{"d_shared_expert": 0, "activation": "silu", "balance_bias": false, "lr_router": 0.00165, "tie_embeddings": true}
Below are experts of layer 2 (counted from 0) of a mixture-of-experts language model. Rows are named router (the router's row for the expert) and show model dimensions 0-255. Each number is 128 + 32 x the weight over its row's rms, rounded and kept within 0 to 255. Numbers have three digits each.
After each expert's rows: a language model's description of what the expert responds to; "comes after" lists some tokens at least twice as common just before its tokens as in all text. This comes from a sample of Wikipedia text that the model never trained on. Tokens count by the router's weight.

# expert 23
router:112192133094135168130126114153154165156105095132140091100150161120137110145131187118122084116115119060074094170185157134115117162113110132169110127132127131106127163131130110142123143090130172079132053135145156166099120097101117141144109148161147121105157115176155162143140112113170142122161118099172117086078136137097054116112151053164116207097153152159132092134132152134133086122163116123123129108173078116080177167153109103134133133136096150149098174122128169124159104115128136192067104156179122101111091085171150124118129119100169073130152099031188094171132100101085101136109181175105083166203094140094184122164099162112116108082173106106181076131122112114145059107153139103096082103132172165070197144138144150101219177083135112135175164127181096164099164160110133
It responds to: Medal and result table cells. Cells opening table rows in sports and election tables, like Gold, Bronze, Silver, Turnout, Conservative, plus row numbers and list markers.
comes after: "| ", "\n", "–", ")", "- ", " |"

# expert 62
router:197178148110129076157145146113088101136083138089157090162144131129124161177105172144096133096137045169157121141111194083122157196118087195137162120100100143130102136184060131172147120135133132086164082137160144167183103171132168163088107075099088138136115145158148163126130115120121167132105130082131129170130133123148132144123153144114098162195084121141178117162140148137120117147181140113148184084160174070111134156150121148111159076086140082143105142133124071136121095089152099135133099101155073156141149102102082076106102127118165139136111079068103081192164103105119193098122073116120120117127202170121117108128098200141187140140151062169128112176070173126140116171183146171160110138123199117079174131122080148109091154157117135164115152119066146093159119089122109
It responds to: Sentence-initial plural subjects. Sentence-opening subjects and group nouns like People, Members, They, She, species, children, residents, usually after a full stop.
comes after: ".", " The", "The", "\n\n", "s.", ")."

# expert 18
router:126138177083172164082106072165171152122087074105165086138148166172136110099107152105125109166148119096073087157164125134100157180134113177172113098076122147112127173105152106145156173108164158127116087136071144072155134111106130132151134146181126111152124157171084109079108100096064137117119101073142116124101172123168107113111193098126134069150120117168121058083163177189079069083143141129136109102146095130151106151169056110123151131150106143161107092067149145119146134132156090160103115102126175128123088091156079135174096107107126125142148121097151076148185132118066160126067074139077127188170083134102155094183116178129086118104138133127169124085103082138184104098157157071143130115128081100152138140153127165091168113081164137126168155158167109186070159194125115
It responds to: Table and list separators. Separators and digits in dense tables and semicolon lists, such as pipes, commas, semicolons, GeneCards in gene ID lists, chess notation.
comes after: " ", "–", "/", ".", " | ", " |"

# expert 16
router:152157175084114161124169100141190178187104116129130116157183200122147174136138116139100104080145155065092106187162189126169104144179059111179091149073155094140132171107140114083130116085101135104096079119143092154106105120112120127144122111128117097092131135155139178177142171114131104125084115155165116090105131166113113114104173050149135130163124133099119118118161171127149108108170106106102067129174082117158137148099079123130163116165086139177065131112169152126188145133111119225076099151115153127097102134172090146135173103117165094143136105066134091141139074094100089170100122144102098163175149120105167137177072153143084106094098107133154062124108104164156050105134165119092114145164172156108155142176150146094210168072126130116182124133167114145151161139096145
It responds to: Year leading digit. The first digit 1 or 2 of a four-digit year or date after "in", a comma or a pipe, as in 1973, 2013.
comes after: ", ", " in ", " (", "| ", " ", " | "

# expert 48
router:126187152079139178127124112131149167174135095118135087137182168165145153135129174128088071103160140076068090146190162120132148168112109120175056136141143136114125179095149114138145169100143123116130057117168128129109124116089141140148109144156115068113147097155117184128129139127124179149163107115158116101079137153161067137111152050119120171144121166150113105129179124118140104090170141112131118152169104106097156139137143094084159164144112153170060163086185161112141099107118087213090111135174101110119105133165103126138128140094179090141137089049143082149137091114141126153052162134118089175168094138088182125144110165099094107085167070108158077106106136130136065112129153098127175138161161160071212132153144163110199177078122091117166147121140116174125185160075143
It responds to: Numbers and non-Latin characters. Numerals in tables and census figures, plus characters in Greek, Japanese, Chinese or Arabic text, such as να, 通, ن.
comes after: "1", ", ", " ", "2", " | ", " ("

# expert 55
router:097134129117156174102172092163185120160114106066125128104147136142145179084133074130130089123156137096096167142150151145156117096117164104122112128085152163128131162174126079143160093092139132137185082188158149129121138145118066141118179079157102086085121120157135140150153192133111145097147129126175115152110156151081105101173145110090141132066140144172129136086145192137149159098117126066128072100130078108139181153047097105184127111104137137155082103111136160118088137063069167154081114142155110178121126121142151195120170165134160114107063127106160111160078067115084090147125141117094052093164111161084148160150076110126103132106197123063106076155146172065187110122132148121117165133121147097139181175118111158187161108061116096182144093176100097157112142147128145
It responds to: Thousands and quantities. Large-number pieces like 000 and thousands commas in attendance or vote tables, plus quantity words such as million, percent, number of.
comes after: " | ", ",", "; ", "3", "4", "5"

# expert 61
router:116141192084129157131114092153078107150082121179137073171179201137129146132144159123088152097152180097060102113164123133091112120092112099206091141135163156102097152062128075119133162101137164159137052151139137148127113077070080171166178139200149059064154107122129131154117140140090175130129133187143129119105198126157081117137169063114127157082162161141113084097181126135159178050169112108112130122139074104093135154111134107130109130160149149153063128139092128151159063097105142130059126066098119146101085125140125134136134140098134092102088129104102088117097104088116110140132112092068154144153097109132121104117094160106109089088150115149188088162115142110133088073135177125121166101147115125113098107126134142123170145079122106117192094129145091195057123141101158
It responds to: Table numbers and fragments. Cell values right after pipes in stats tables, such as 0 and 31, plus name fragments like -ab in Swabian, Lee.
comes after: " | ", ") | ", "0", " Sch", "\" | ", " | W "

# expert 47
router:139152129148140204133166126129165113139171118130152110081178150122161156143078168149116105134141137151118146085186174142109114197068112182136084101067078126155111163121102133156110118131164162044115107142094130138152133116170134111120105083145109166121205091142138123132121136127111115073141108165088105082148107143077152119087114133145126127179107031157172114155133151133135081158119144139164122104103068177114151116093136142112079084102156148162148131099192172113144169115090060163081099129148085148191109154109060113150168162139159081147121084101180130175157082099175061106094144142113104163124127139067156128174122150187122102117139140123140090111154171106180108149126106079119133110135083145088152177203120201138167121067145081115112148094185169123141168129139099
It responds to: Coordinate and unit digits. Degree, minute signs and their digits in geographic coordinates, plus numbers before units like mi), m/s, pm.
comes after: "°", "′", ":", ".", " =", "00"

# expert 41
router:181069187087178133142191107152143126131110151146130172104134147132086134109098100169087096126041169120056082152147122153179084164133082078131066060104169101122108168088155100151139185085139123112128100129142126144178152120094175109185163121153140129128147102147091154146102119109146120097097110162119118085177140162167108156104103168150183121156130144148081092168154193176190158090147127053123086132113060134094066062137108089093143167081102153172070151071167163144144128125108107140114103068161082084134103138161115119165116112088162098153168092079137081129130112134164135149087156156141098137174085159108157123205109147157112131132148122095160091115113111124129068146142137102149128155146149134140150113117183108119199127085152119143125114150108164143102189086138136
It responds to: Dates and years. Parts of dates: month names, the day, the comma after it, and year digits, as in September 3, 2015 or Jul 2013.
comes after: "2", "1", ", ", " April ", " January ", " July "

# expert 42
router:154138072063103132080146116196076114178092107099151113148142118129114195105078105116106139097137138118158102127116131145096133175146107099117155178079127106108171119141125090156137106106131148130163119130090100129181082075084163195122141169069042134145109117125123141131113098080128116106159079115066167135207106111159185110090132114136126088123189123153165158134123175142142160088101197101119127138133092060088113217089137113133144110133160160125111106147122130139107151082141103162133106088141107166105123160150092132119211093120146090173051079186106095134069122132104079129138123143124109098159093126121101151106111141161168164119115150116161160141147098125173070183180122079102207124097126127183115185159170093103140142169156099068120148134126071131183151119129151
It responds to: Section heading markers. Equals signs and first letters of article titles and section headings, such as = Cratena capensis =, ==See also==, ==History==.
comes after: "\n\n", "\n", "==", "===", "=", "===="

# expert 51
router:116190148073142173138118109133151170151144095127160110165182158133141147130113156112109068101166154075065097154192153127125147159107097116171076125142150140117122175101132087137148157074159137113144061110165128123091132092082137123133086161143122083123147099154104168139144113112132155152174117107184106100075117126149057109120150045148140167139143159159103101121170120118123116095175137134120113139159071097090156146156129103091160147151111142163083173075176152100149086106104113183079093120158116112132094116157106116142137142080186089115148076057143089164147109102146125146068149126128087179187116128073165130141101142128104107077157083118175075092104155119146052118129148097130149124174164176078232145147155163122199170076135091135168156131159126162128176160075143
It responds to: Numbers in lists. Small numbers such as 2, 11 and 13 in scores, percentages, dates and statistic lists, plus scattered prose word pieces.
comes after: "1", " | ", ", ", "2", "; ", " in "

# expert 11
router:162144099109117130128088121080060086126152098158135139096113177101123146122081092066125088094148033125107158195081164137128115188152105066166115160113125102108132168180148137120118083104081126084189084109136110116159160159101144178121176108147101150095121140129130166150190063121093179116142107106090124129124074192107151197121126113106169100131180104130137145121182102170103146123083113099058124105101141144058082192127088126106140124169139106171131084120057165081200194120146169111139091065145130121070164130176121120122145133114199098153146089100138138124111113140070149108115122141145099174138066158108102132163075164121168158169109090148128119188128095139109111143141085138171146151129120135078096167144164160093128166117085108120126118156140117098151078120114118
It responds to: Word-initial fragments. First letter or piece of a word split off after a quote, dash, parenthesis or article, such as b(ut), c(aused), a p(earl).
comes after: " \"", " (", "\n\n", "\n", "—", " '"

# expert 36
router:096141129155108188098125133174092052119119137116096177080169183140115152085094176137130158137091134124121105111091159156203117139151110178071118160091125104083161142130134163123111102204151146137095141169127066127114164095104103178162162121137155141144088152139140096141091166158102070156179103125116099164123091133188101107135139151106133139100148087161153076135161127134107139089142191179170131083123092078068127155133128152115138179112170090157090125054079193126061121137088113144185092114125117093175107132124075115114201093104165087116150110154138123129122144112091124117096129103100144111166103167123114144141141081168110062090139078086145109116100093110155068101172143131057149143118172146113083151166145111116116192115167068134103151099181182170168170169133150
It responds to: Biography infobox fields. Person infobox field labels and biographical openers, such as Education, Alma mater, Occupations, (born, is an American, career.
comes after: "\n", "American", "\n\n", " and", "-", "| Gold"

# expert 40
router:116200098064138130138115169164042157155115131152142138177119120178139165130114148129099090173134125134138173147113195219118167169149098105186114115116114124041103074148167166104152140085156067135149083132127145135138167125117182127198075091136057160123153096131126150160140109105158165106134062130175088137122103116173132135159132098089137146175120081152178137133161138095071192101105132128095167135092118086070120123130079130095141058091147124086086135129073161103057109099150131126148112159137142156089129159081123105145133100173144165123144048088089088150124134133146127052124141177163122117121107146069085114143172113103164124090165154098093171144090143110123106164115147141201143119142149153132153117083121129090158130116084110101128161124175154108161128142068111
It responds to: Clause and list openers. "The" or ", the" opening a sentence after a comma or "(Note:", and dash-led list items such as "- The", "- B".
comes after: "\n", ".", "\n\n", ").", " (Note", "s."

# expert 28
router:162164154101100166129150179178118132162126137209140118129159145199151106128079130141086097080142194130155116137164146095152151155116076130124064144141158068147102143130148145073091109053188138122173097106125116121124122120082159083125066149121084092063082064163131158112082119089171113128151114087156102177084109136133107144119170063059168150181144152072110097137115089141159137082091114126065118120131128107050169071115132144091151078169138156145096136176124140142089123072138160145133116126169119115097123158121140086165153107151134158140130092086140109096117136125120099107117106081116092178150122172098124125139096116114157141094154117121132152111133159107087085111070182146151165165133161161080166117134104153164177135050090083062168141110167082162168162142079155
It responds to: Decade and century digits. Year and century number pieces after "the late", "the early" or "in 1", such as 20th, 1930s, 1960s, plus line breaks and LaTeX braces.
comes after: "1", " in the ", " ", "2", " of the ", "=="

# expert 21
router:154162111131112144086122086199129152145128144068148096134162134099100119110119135105093134137091095143137116103137143141166129165120141130066166135120181092146166124125080142129147081154099132137159116146142078143093132107167127186120174180163141139123121152138118104145089101196115114078128125104113109108149174137103185148167106195145202169111145151137163110191112103166156113077119144103157178080110178082083120153136149141110111195079077169055100115090091102098082124089106093156142089081139089161114119043120122140145091094072075119150166133162167128165086124135105127101112103116113172149106124152194102062123111123136177142106045167086122167151155103107098139107163120145109156093154151108129107146129054135104056146190178081169078056106147131133118164134185147
It responds to: Infobox field labels. Field names at the start of infobox or list lines before a colon, such as Score, Season, Publisher, Personal information, Scientific classification.
comes after: "\n", "-", "\n\n", "- R", "- C", " was"

# expert 4
router:137158093068072181151163137093061147162119137122087139154091080154148181177126149124115049089145117085085153132108196176139108142178102080163127160088116061125153088188144142147183115110126135100173126158126164120114059120126131153156094099138118131084141128163105176123145144140172174088156112157076098142087094189129119190128160111139126143130114089121119143169132205147144122100085166144084099132140148112075125168071098113097137083142146111129110128186089185139144139141119169156139096132152149137077125129127122120105184113105226068131178115071120097139101135133082094172074143153171079083156036115078133131179127099124138131124141068149129113151100148116127111135126132084117173127162137148129101168141122152094180126161066124104182141169131090078146106130096132
It responds to: Capitalized word-initial pieces. First capital letter or piece of a word opening a quotation, table cell or list item, such as "E, | W, (P.
comes after: "\n\n", "\n", ".", ").", "\"", ": \""

# expert 39
router:108176109057128193141130110169133153144113110134175104146144127149141147102108176167108072131159143075045082159164159120117112147070102104173080121164103145132119159109119115145137169119162136078122062119189161146111104086086127146143082127132148100131154131156124149111129114125103118138137109103157104150085137133219093133123153067119100188114164134118095102119161145174103114063177118138145111112127097088096152142178120070067143140142098174185111174078163143095131109050146093182138108131158136084155091116152117110166145129127178116110123128085169110191134098100146134167084119107160096127186095130075171101131111167137146091062161095111173073116142171154140078117144179106159156086158137181116204176107138149156181177068092124141158119105144100178131162164088146
It responds to: Mixed suffixes and digits. Word endings like -ise and -ize (Likewise, sensitize) and stray digits within table cells or dates, plus nouns like culture, growth.
comes after: "–", "1", " | ", "2", "-", ": "

# expert 53
router:098146140114113099084132127136098143116137131153113123143112200077174165128140122100094147082126203125103074127122141114147077122118108124155080187083183108057124159098141087172158131079187193135187129172111124074170115125146145115138169138165112124189082110152085153189140135109116129161131108116135093130113158132134127150123158058126167132150143172123061123159132122112161126138139119096146108100144106101173145157154141075105178178149141121175112143096182145212119122089113149086093137118130124102060137112180099100091100170089139083130158120105116077162089171157154151109159142130101170071175118100163119151125137151121087112082156099121156101106147093147076134164065124118137160101061185080066093134191136073099173076112176145113161130123155061120136195110103085
It responds to: Digits inside years. Single middle digits of four-digit years or numbers, as in 1(6)52, 1(7)44, often in lifespan parentheses and tables.
comes after: "1", "0", "2", "3", " C", "4"

# expert 15
router:131170112094127179108109107132140148169109111113143105129192138146162139127114175151137068079169125111090105102190152087093151160108127111177112109149116126098098194119114085140157120098147155089111063121179142113127123071055109125147121134164135104120179073165100167141165150115102181150165097081156109102133155108106063135145151070132155163105125119157145115134169129166111090111172133173140109147169078139102173126130125079083160141160130184158138152068182153111136074095110106189125105122173141092139131130107105124148124164070171111101140090071124097127148084104128122153071163110128093180176096161092172126156102156115090094061166101135158091129083189123153069111118163108122189138171166160094208154146111175067200136073086100137181125112147127162131168162121152
It responds to: Table numbers and separators. Numbers, decimal points and pipe separators inside data tables and number lists, such as ISBN 978, vote counts, times, standings.
comes after: " | ", "; ", "–", ",", ": ", "0"